Weights of a small mixture-of-experts language model, trained from scratch on English Wikipedia.
Training: 690M tokens, 5267 steps.
Below are experts of layer 7 (counted from 0) of a mixture-of-experts language model. Rows are named router (the router's row for the expert), down (a neuron's output weights, with its number) and show model dimensions 0-191. Each number is 500 + 40 x the weight over its row's rms, rounded and kept within 0 to 999. Numbers have three digits each.
After each expert's rows: a language model's description of what the expert responds to. This comes from a sample of Wikipedia text that the model never trained on.

# expert 36
router:502478516483451471478461525545537466508574510541446557467480510480509471514555530536511487491579471452512438464469536541525557516560498578476509569501456473498545460470500551547467519586492571542511523408506478530486491472454564466531421448550542447533456426581555447472515508500463411514575493597516541534473477487531494480529529503462477523468610489549531443505448510535511478427580485463467472476496482536490513488509517511560475463479557500476464509530544430483423496499486524511489473461573474452468499498573526492574470466534492568463558440498524537466526492540472495529
down0:521467536511485480510502471490481517536577544513562449484422506546524505491519438450510532413477439426540453475558533557465481476521473482517551469500510528528495454561569542512579450504413489523421483539493459548480536487496555596525459477496570480454454503458482545406496466541474449494489486472481473475501482597514487409481535454496461481516498483506483397516481533445514485521533514512560508452514571475522452496466495468517539502500508495490527516479465531513472517514517485499550505472612482490550579515493556466583464507594521560503450524528492507518450557495612496504
down1:473631579429450495540492479519561503459513503556497548483514550487429492533503584479479519497519442433494512438468482409441426557539511480521491484491479537494500479531423474505480478510608453570513446518476499519463551509578491459468536428511487459499451469518439587500403523536514536498429507490500542534470488501489506536426427475477475490398493465506492512532474537455530456441523536539501488507516450533504537519518522503421428544502532514549535510479500462490525501544552473461528558450581497458463534495470496455473454431478516480502533541475503471483506480519462530441
down2:536488499515470451495458519501514510563503499493437547528507483474493494469492532417509491442499542508556423485510434525478510569439498521483498523523476484451566510535510575535496495491531555535530552486474487488565438430497529488559452546426523534466563504476539498570455551467549559522487532448456561526490533515528545492514430544491454555479575479510527497553521485510481580460461533457532536533522501540495499452438596474475465555529545481454527528529517452517517478517466509538426595462479554447456552450546446469455576529443500496554448511451457457521541514462483533386
down3:504459556555510513466474493474549490484456538568482531499520510562462486509473489479530449521512506455489546397484556525508475542532507579522600455517563463468448464494566558459486497545476449523506511567449460489427516498441563538473475564443530519500466439515460521561556476471452461482490505494507533467546443454442509476537575532538541534482479472509522435523517568441440502477458439472409475510482479516526552547432536527440484522487514431509489441408502463514541478485473489552502537497514587517516555448551506469521606490480477473493505491483589503524538439500449483503
It responds to: Coordinators in lists. Commas, and, or, ampersands and dashes joining items in lists or credits, such as magazine and newspaper, streaming, LP.

# expert 61
router:544465555477432496477522544492533559405486424537452537505457455542513487558554467537535483488589541490548454487520472499577567486568453534437529525507511442534555500442534552521477469589464573542471551450582450468508518515441529537482502550617510475492480454555473504511514488543490447492551531551532483517484448480495460472544485506466456475407573478494549444515509507525530484457537479528539424445494426484417503522531493529545476508499447541449487521490507483484437452488437518546509517466533468439484475488523499500546503474528466490452519432476460527498524471496431516549
down0:568438599505502468506500491492500461449445546552503442496490566430472473430468550534518460510537481523539483503568530516522429532530439424529488510476515531454523458507532537482554513455458455476477445436558439554574523483545496529492541518545507554534459427518511471512461493457562469509574499532476561501428522463549503475516530501438497479537535527507471427439485529502508579575440517469536445491476500504574437477562525486451505494503508523511524526489532540485503487477548443477380520422603493516500413463519493505519469479546526455534437512512494500517447516499476517451
down1:489517482529564490499453500477485489441573512527524486510478454483492538479575510473494421516461431594549564507500520527485535537458460446465497480479557496522544470560482552516454512425513494534498532491555440537500541395500479458554524523569480476478548526477568472432535546513517428562552531519467441530507512471454448476549516488478528532441600458479454487499462450513486503472441487562565484571531439520491539511550489519454482511537473464446557503513561457476526520510571483478435445442493451434451549435508482505504489444518472489504455562467501489490573516574460487569
down2:540507527497503488530477463464494505451505465505460512564450467504483483496500504486606516563516404481493505367537494446465478539516475507498480510543471496487471459535581548513519571484508470488464475499530532513543436517444532413585498555501510524514563517441441457405529570475507500523468518499464531491488480501460516473536497538456454585447570525514484480499481469418551498504459474501487568516540474520449533495492531485553509441541518487494537433472457489513464533595497524479551522531453470494433442502463510496419493534491505508526472609473455574562428557478544441492
down3:521513540558499492511447454430479530482450483575508505476455527477528546485482479518593462548507522475574483539489546542518454541504490485446464510540556473442520503510521413500445500446480520457540530539481545493438502560452485540493561523506527545490486482540553527492503511455516658496479482496435529477497427495433544495570502533549525499405562481509534464508510527512520460457498412475467541468476527480463527480487456532478469549499558416486569430435496614508494558521447524540492523458516464480484440412546477541464456528489489518494500490461501513496468472443430495533
It responds to: Coordinating conjunctions. Conjunctions and list separators joining items: and, or, but, while, commas, semicolons, and dashes starting credit list entries.

# expert 16
router:485538504533517455483502505541508503561558519546563428523483501419511555476513427595502521536530492445463506513524509495521547511468480473485468491455460423469503556558467507533506489558555486471487520410482530504466488574453532470564465488549547457530480469420522548530469472474529411471512472627586532527546532509484438525528479519508554475503553490567538580542498550431489501509464500467523473545516483514520529458434554505523479476557544471428468467423516499473487510458566534519480483522468456558520446569537533423475478475522566518431515524469483494519456432491515543526
down0:453470536504547544487473471483555514475525481471520466407463500476487481580496432468505551381467477507461534513459454501461451457532487482571513489559450513505491517493532480522541466493521546449507496487510454498603479460436523533508511517564492526492552500488466481555453546536513529561541592541547530540434448496484511521492498493496477511438465468439517513521526556529396516541529520436483476421418522446447464473490536550514473501505450575524496438439470495488385501589499483526509526486491490514469448560467479452458495494443525543479475419503467540469457451442526458473
down1:488497526436505466513534506525503508460472478483562487504499495516493551476476537483531500454507506484546573537496531522484526433489491567488503479510503508512527472505423471521483462435485460466492471439531484511523492543522532479511487506453439516433507516455502549482529451515493498510438519468480448490550395517440542440458436470553443552470468464431508463555461421459476563381497521550484451509475490524453518471571512610467443526499474503473518440529561492426490545480517499542498421545490490451428561498486468538604563484444472481526551581465462468420464552454435537520
down2:546487444558485467494383479477453480488480528441508512530508474495555505492389479488455566441516531497506415450513568554450493545515483419579527507491517414508553597501571530493502540493499495541462588439558486538489494521530468491544529490503579494413547474444541552480464485522480527447455527451478484508560490511501552493476441471482506428515578480524457454439570462517483461548484504478464516548521520491501437497498534476498465458498476461511525517555459506468525458441417453528511504561521493541427471444473465477467500546503518431528525460509475487529517490452430492486
down3:517496528488481559471482496488531455468521531504532429458531494525532440414432437452569466530475503461515550554506478426630534483507455469481513463590588487466498418517485553523460539540482505498511504557417478465531481542426532469509476498489436608420513496541458570474429494486496448467486535466479508545487478536460407503541524473465514477455498490478518487525557527540504546467474489477455404515518542535519542561467500468491564464506589569480586432511495494514524452503460464505523573516503528520465539525490469508493518493524500535515513499481557491547498468459444496531
It responds to: Greek-science word starts and tables. Opening pieces of scientific Greek-derived words like phy-logenetic, Ph-ysiology, an-throp-ology, plus pipes and digits inside statistics tables.

# expert 32
router:581534440593535555484450458518527584445504492488480566557507521494454509554449554515517450487491479514491441449489511478538463466420455444542463547548496404439448521523530607566487493535497490487521527478465505449547543543522458474500466482537523520521497572514453465553509527512464426501527582446510496559498448462525466512521469503548497533471461478527494460458428423496440554513483457489552523551442498487546580483499534546559490525517512554463527463518465510478509513460473460549563503528524500457567475549558486519507497518492443491457449424501401520559524509503505484526
down0:481476525512530632479462477462609524521490532503513460556397544420448535489475520423471515483488543520515472528509510532493456474510565513474524547537471540496507500504479489414475536487510562415389531507427469476525469495539490502520500479464537433477458505553505506517496533454515394489528538472495489557416447470501458486474600539517487525466517503502483511467482505476493465476545468511511490479494530520548513543471495484486528485578459500456437486481512593461508489571492536463503552430513453562528524504508581503533536431563488499442537484457415512460479540509533502422
down1:524591466550507538459529471524404562493441606513480474465502507526534473461497567485476528463525472498441441504538423491501513476484570485530522476573567514486498515508508457495476434452508492476508486546524448490480446407539522542484591533503510555522435449464469491459441461505424496482477567490523510518457507477456561471451472534558473478482499504530445516552492550477515443505484508514491515527502443504518520469487540452554470533488498543503426465404520431504466470524536449469441501518455438412523456506508474488541404433426453570473477535440512497511485564542494459491
down2:510605448578497487491370432477460508475507540449521488452494457530495537558460524404497516505489490503525499554444443501551438516493556530523484560498517516468516501483540506485499551515513463586489475476538477494540507491495440499535544466457486590502636502563520544502562529490447528430514505479523545529536504435522513494495506522552491504496566525510553512545473539495552531509486507477504420575534446493510485469456553487534495531466491496545528489484435449409469414508562444499492550475487521470528520432517470534531471452487446540506559425488494481492570475499507482419
down3:442470498515510516521521469460480534527536500464554489541485565482504439484524479427542447467493472514548528498495520477444538530487461520502548449547478587528504508526498448439477513504482559529506437491468489510538520550472540524520490509497554494500520526487486442488402462535521459489527512510472530509527464553515563536489577456531457515467496537479467544524541518480520421504476603508521502425588519489514565590518473428480475457510477492535470452414527463489429506544484588520562467363437576578436503474462510495460475422492499557579483516492485434507526502450533517471
It responds to: Latin taxon endings. Word-final pieces of Latin genus and species names in taxonomic lists, such as -ia, -us, -ra, plus country codes like ITA, SUI.

# expert 23
router:503574530449479477465473468523492482533525551559446498468514555429518641492587508552492507534560499591486414578532478526450520522526515464497485543454483503474430521554544471487520499490469442464530484557464526560494450512446563505504494490473550566536530501428549531526555548462516471492492528527544506559491543524593485390534473511527524503532479505532470431569491510481478509463500483487499477504483533476429469506467467516505500487514542493505554556495523498478454476495570526445448435497492478554448542569493480480480529463528488479433561598516450441515454494434464526510
down0:491491514518432446499482457474556526511507481452446499461460552562460516533496420423437528492483466529495531422513576448459500556484436467493440478508519519541448515433428497547557565484476522427444501482450468560504515516545511540492461537491536543460569526483492552506424389593508509552495538523536550551485513462513537459528521484541485463535536531544443530527574542452486518518443558541496473480494521432514455588502505521502482459472477496513492538481498557529401542503536492557456465438447510452467555482491499504526485503537476488478478426500549538445511426515540464536
down1:541460521509445516447492466470498498524479534500494500522462549514552507461467530570425531527560473480499517568506514483481466538368482518478495530492478532507514508521510484520570492509494459558463518429501429480480467513515568464503548536518489483520547475495416481423481468452492521419485475438514509477466559535597483502439493462510415455485516520444525503431498567483532468506456424508518438581434507562533417500531550452446532468477488460455472595481525533477491474487454566496557562490526496502524485562450480499563410566519526497475531497549446533522443568512471480488
down2:535525485542464503502439437422524451503407531529551482509449432437433525504443514512489456491523525537523519455523480480485494514529471512456481476506506443465512564462482465473481555471509463550581505536439483522452497436492503510454561432491550499510543505469450469414501497483537587457459580503528530538443445476511517549519512452508443514462558578532455505520559520538480530463489496544496518490483530442524517486525523548546525454504549475472457513502473479508526589447439431511453581443450523456465553384501428516507473542480477489515486452400500512498532518508450493584
down3:527438508504527433513450532471512549468487433469548483489484550493537537497538503451530445551509462467574534506571576534553466506516511580549527453508487595486514394475498466424484490550504505500491540509536595511464476545476483437474504541527509548503524524544514465417459489506515527526532462511498505555509530494556519589490534496489564596451422500467565523498470506483552510497516434510482469452532540566413543514488526483503483509548527506553537535496485572541472564514491490535486571471491430483489477538512486513502548496495542502550475392463553494479583467475457443561
It responds to: Of and name pieces. The word of after a noun (Way of, bow of, gap of), hyphens, and pieces inside names, taxa and table numbers.

# expert 41
router:514553512502508484580543506519437491478444493474445429537498469529467522565459492531482511433531478491524481530452458509514530444558568601511433554576517443440434472456523469578511481455521509507560474471469526500551440484586444472534515501496416474485523504477516516456453481554448463461487523476617510515529463472523405466524461525485585494515468491478439464487465478544522573560505519500521510553524490512531440533446532535550502483490506512501469508504483427426551492496509431446541529529546478463577480537551488460558514563475503558492484486563501561449457494519526490486
down1:474458508479511543449432570543612523439538545564500540468503462497487500450529524456415503535494540487516512500490514483436500471528489518449536509527510509437531469491517480490456496551470423470483552518523459520437525468478438437486547488498506449506479497521530515564487514480478542516473466541466468565492497488507526399510532490517445501549547475474445467534474519523513524493371498526481569523467533458465500492469467448485485494507551478528584487460538543531374532470567449533499552418558469516525473558475564519498433512559467569519423511487454538413468458505462447511
down2:489447450578483456533389459478427462448545457481504529543530469468597504502417506472445497486509507484484524515451532443491558476418485488514455479435534535463466596540507549481535483482509469463504474548422439513523518501548545571486404451485507414507551516433511517538504478409493499484493508582485516518542588526524534469527425489550491506539480483497473516503517573476472489485505477514456502525422454522569493488526556533484514503520524494526558397520479514416510524547494530499491433483481498473540504487472532526560498476505513525471565480467523488597485534497460478444
down3:559516496555485497460472487482497518537498517509494489515602475461520488542575526480499471534554455465446461499512461516472559535497480575449445394534530483484499555565517500519485488507434466564493557539508527480490587528469524515536442561508555455516505543580490526536520411532464561491536542517507487458544516503503544466513546507575467415513528521490544447509504555474438539499501519469491469538483522459521503493453462483589451445506469494492553521415472401538527489513531457501472559492436482444462522481492519482528536545539437492447460576577495516445614504539551489511
down4:523516422568507547443400491549507567482572509516472524496551512534463470524450460461462494550519499473554402506452525494479494597516457475513478516518486525430535543514479535550522528517516422453541464503561500499534460510538493457429513531443458485522376492512527535555497440424480478469555467491527460486536509542478483381420523513521468468474480473468546441468530513488497595490531446529531546517484457486461518505424492506522498454453463499597499453512509486505493498563558475528561548478501474562532512542553472566437492477482520468552494520469552485470492505552517484473
It responds to: Name and word fragments. Middle pieces of rare names, species and song titles (gang-eti-cus, Still-son), LaTeX math tokens, and table cells like Goals, Nominated.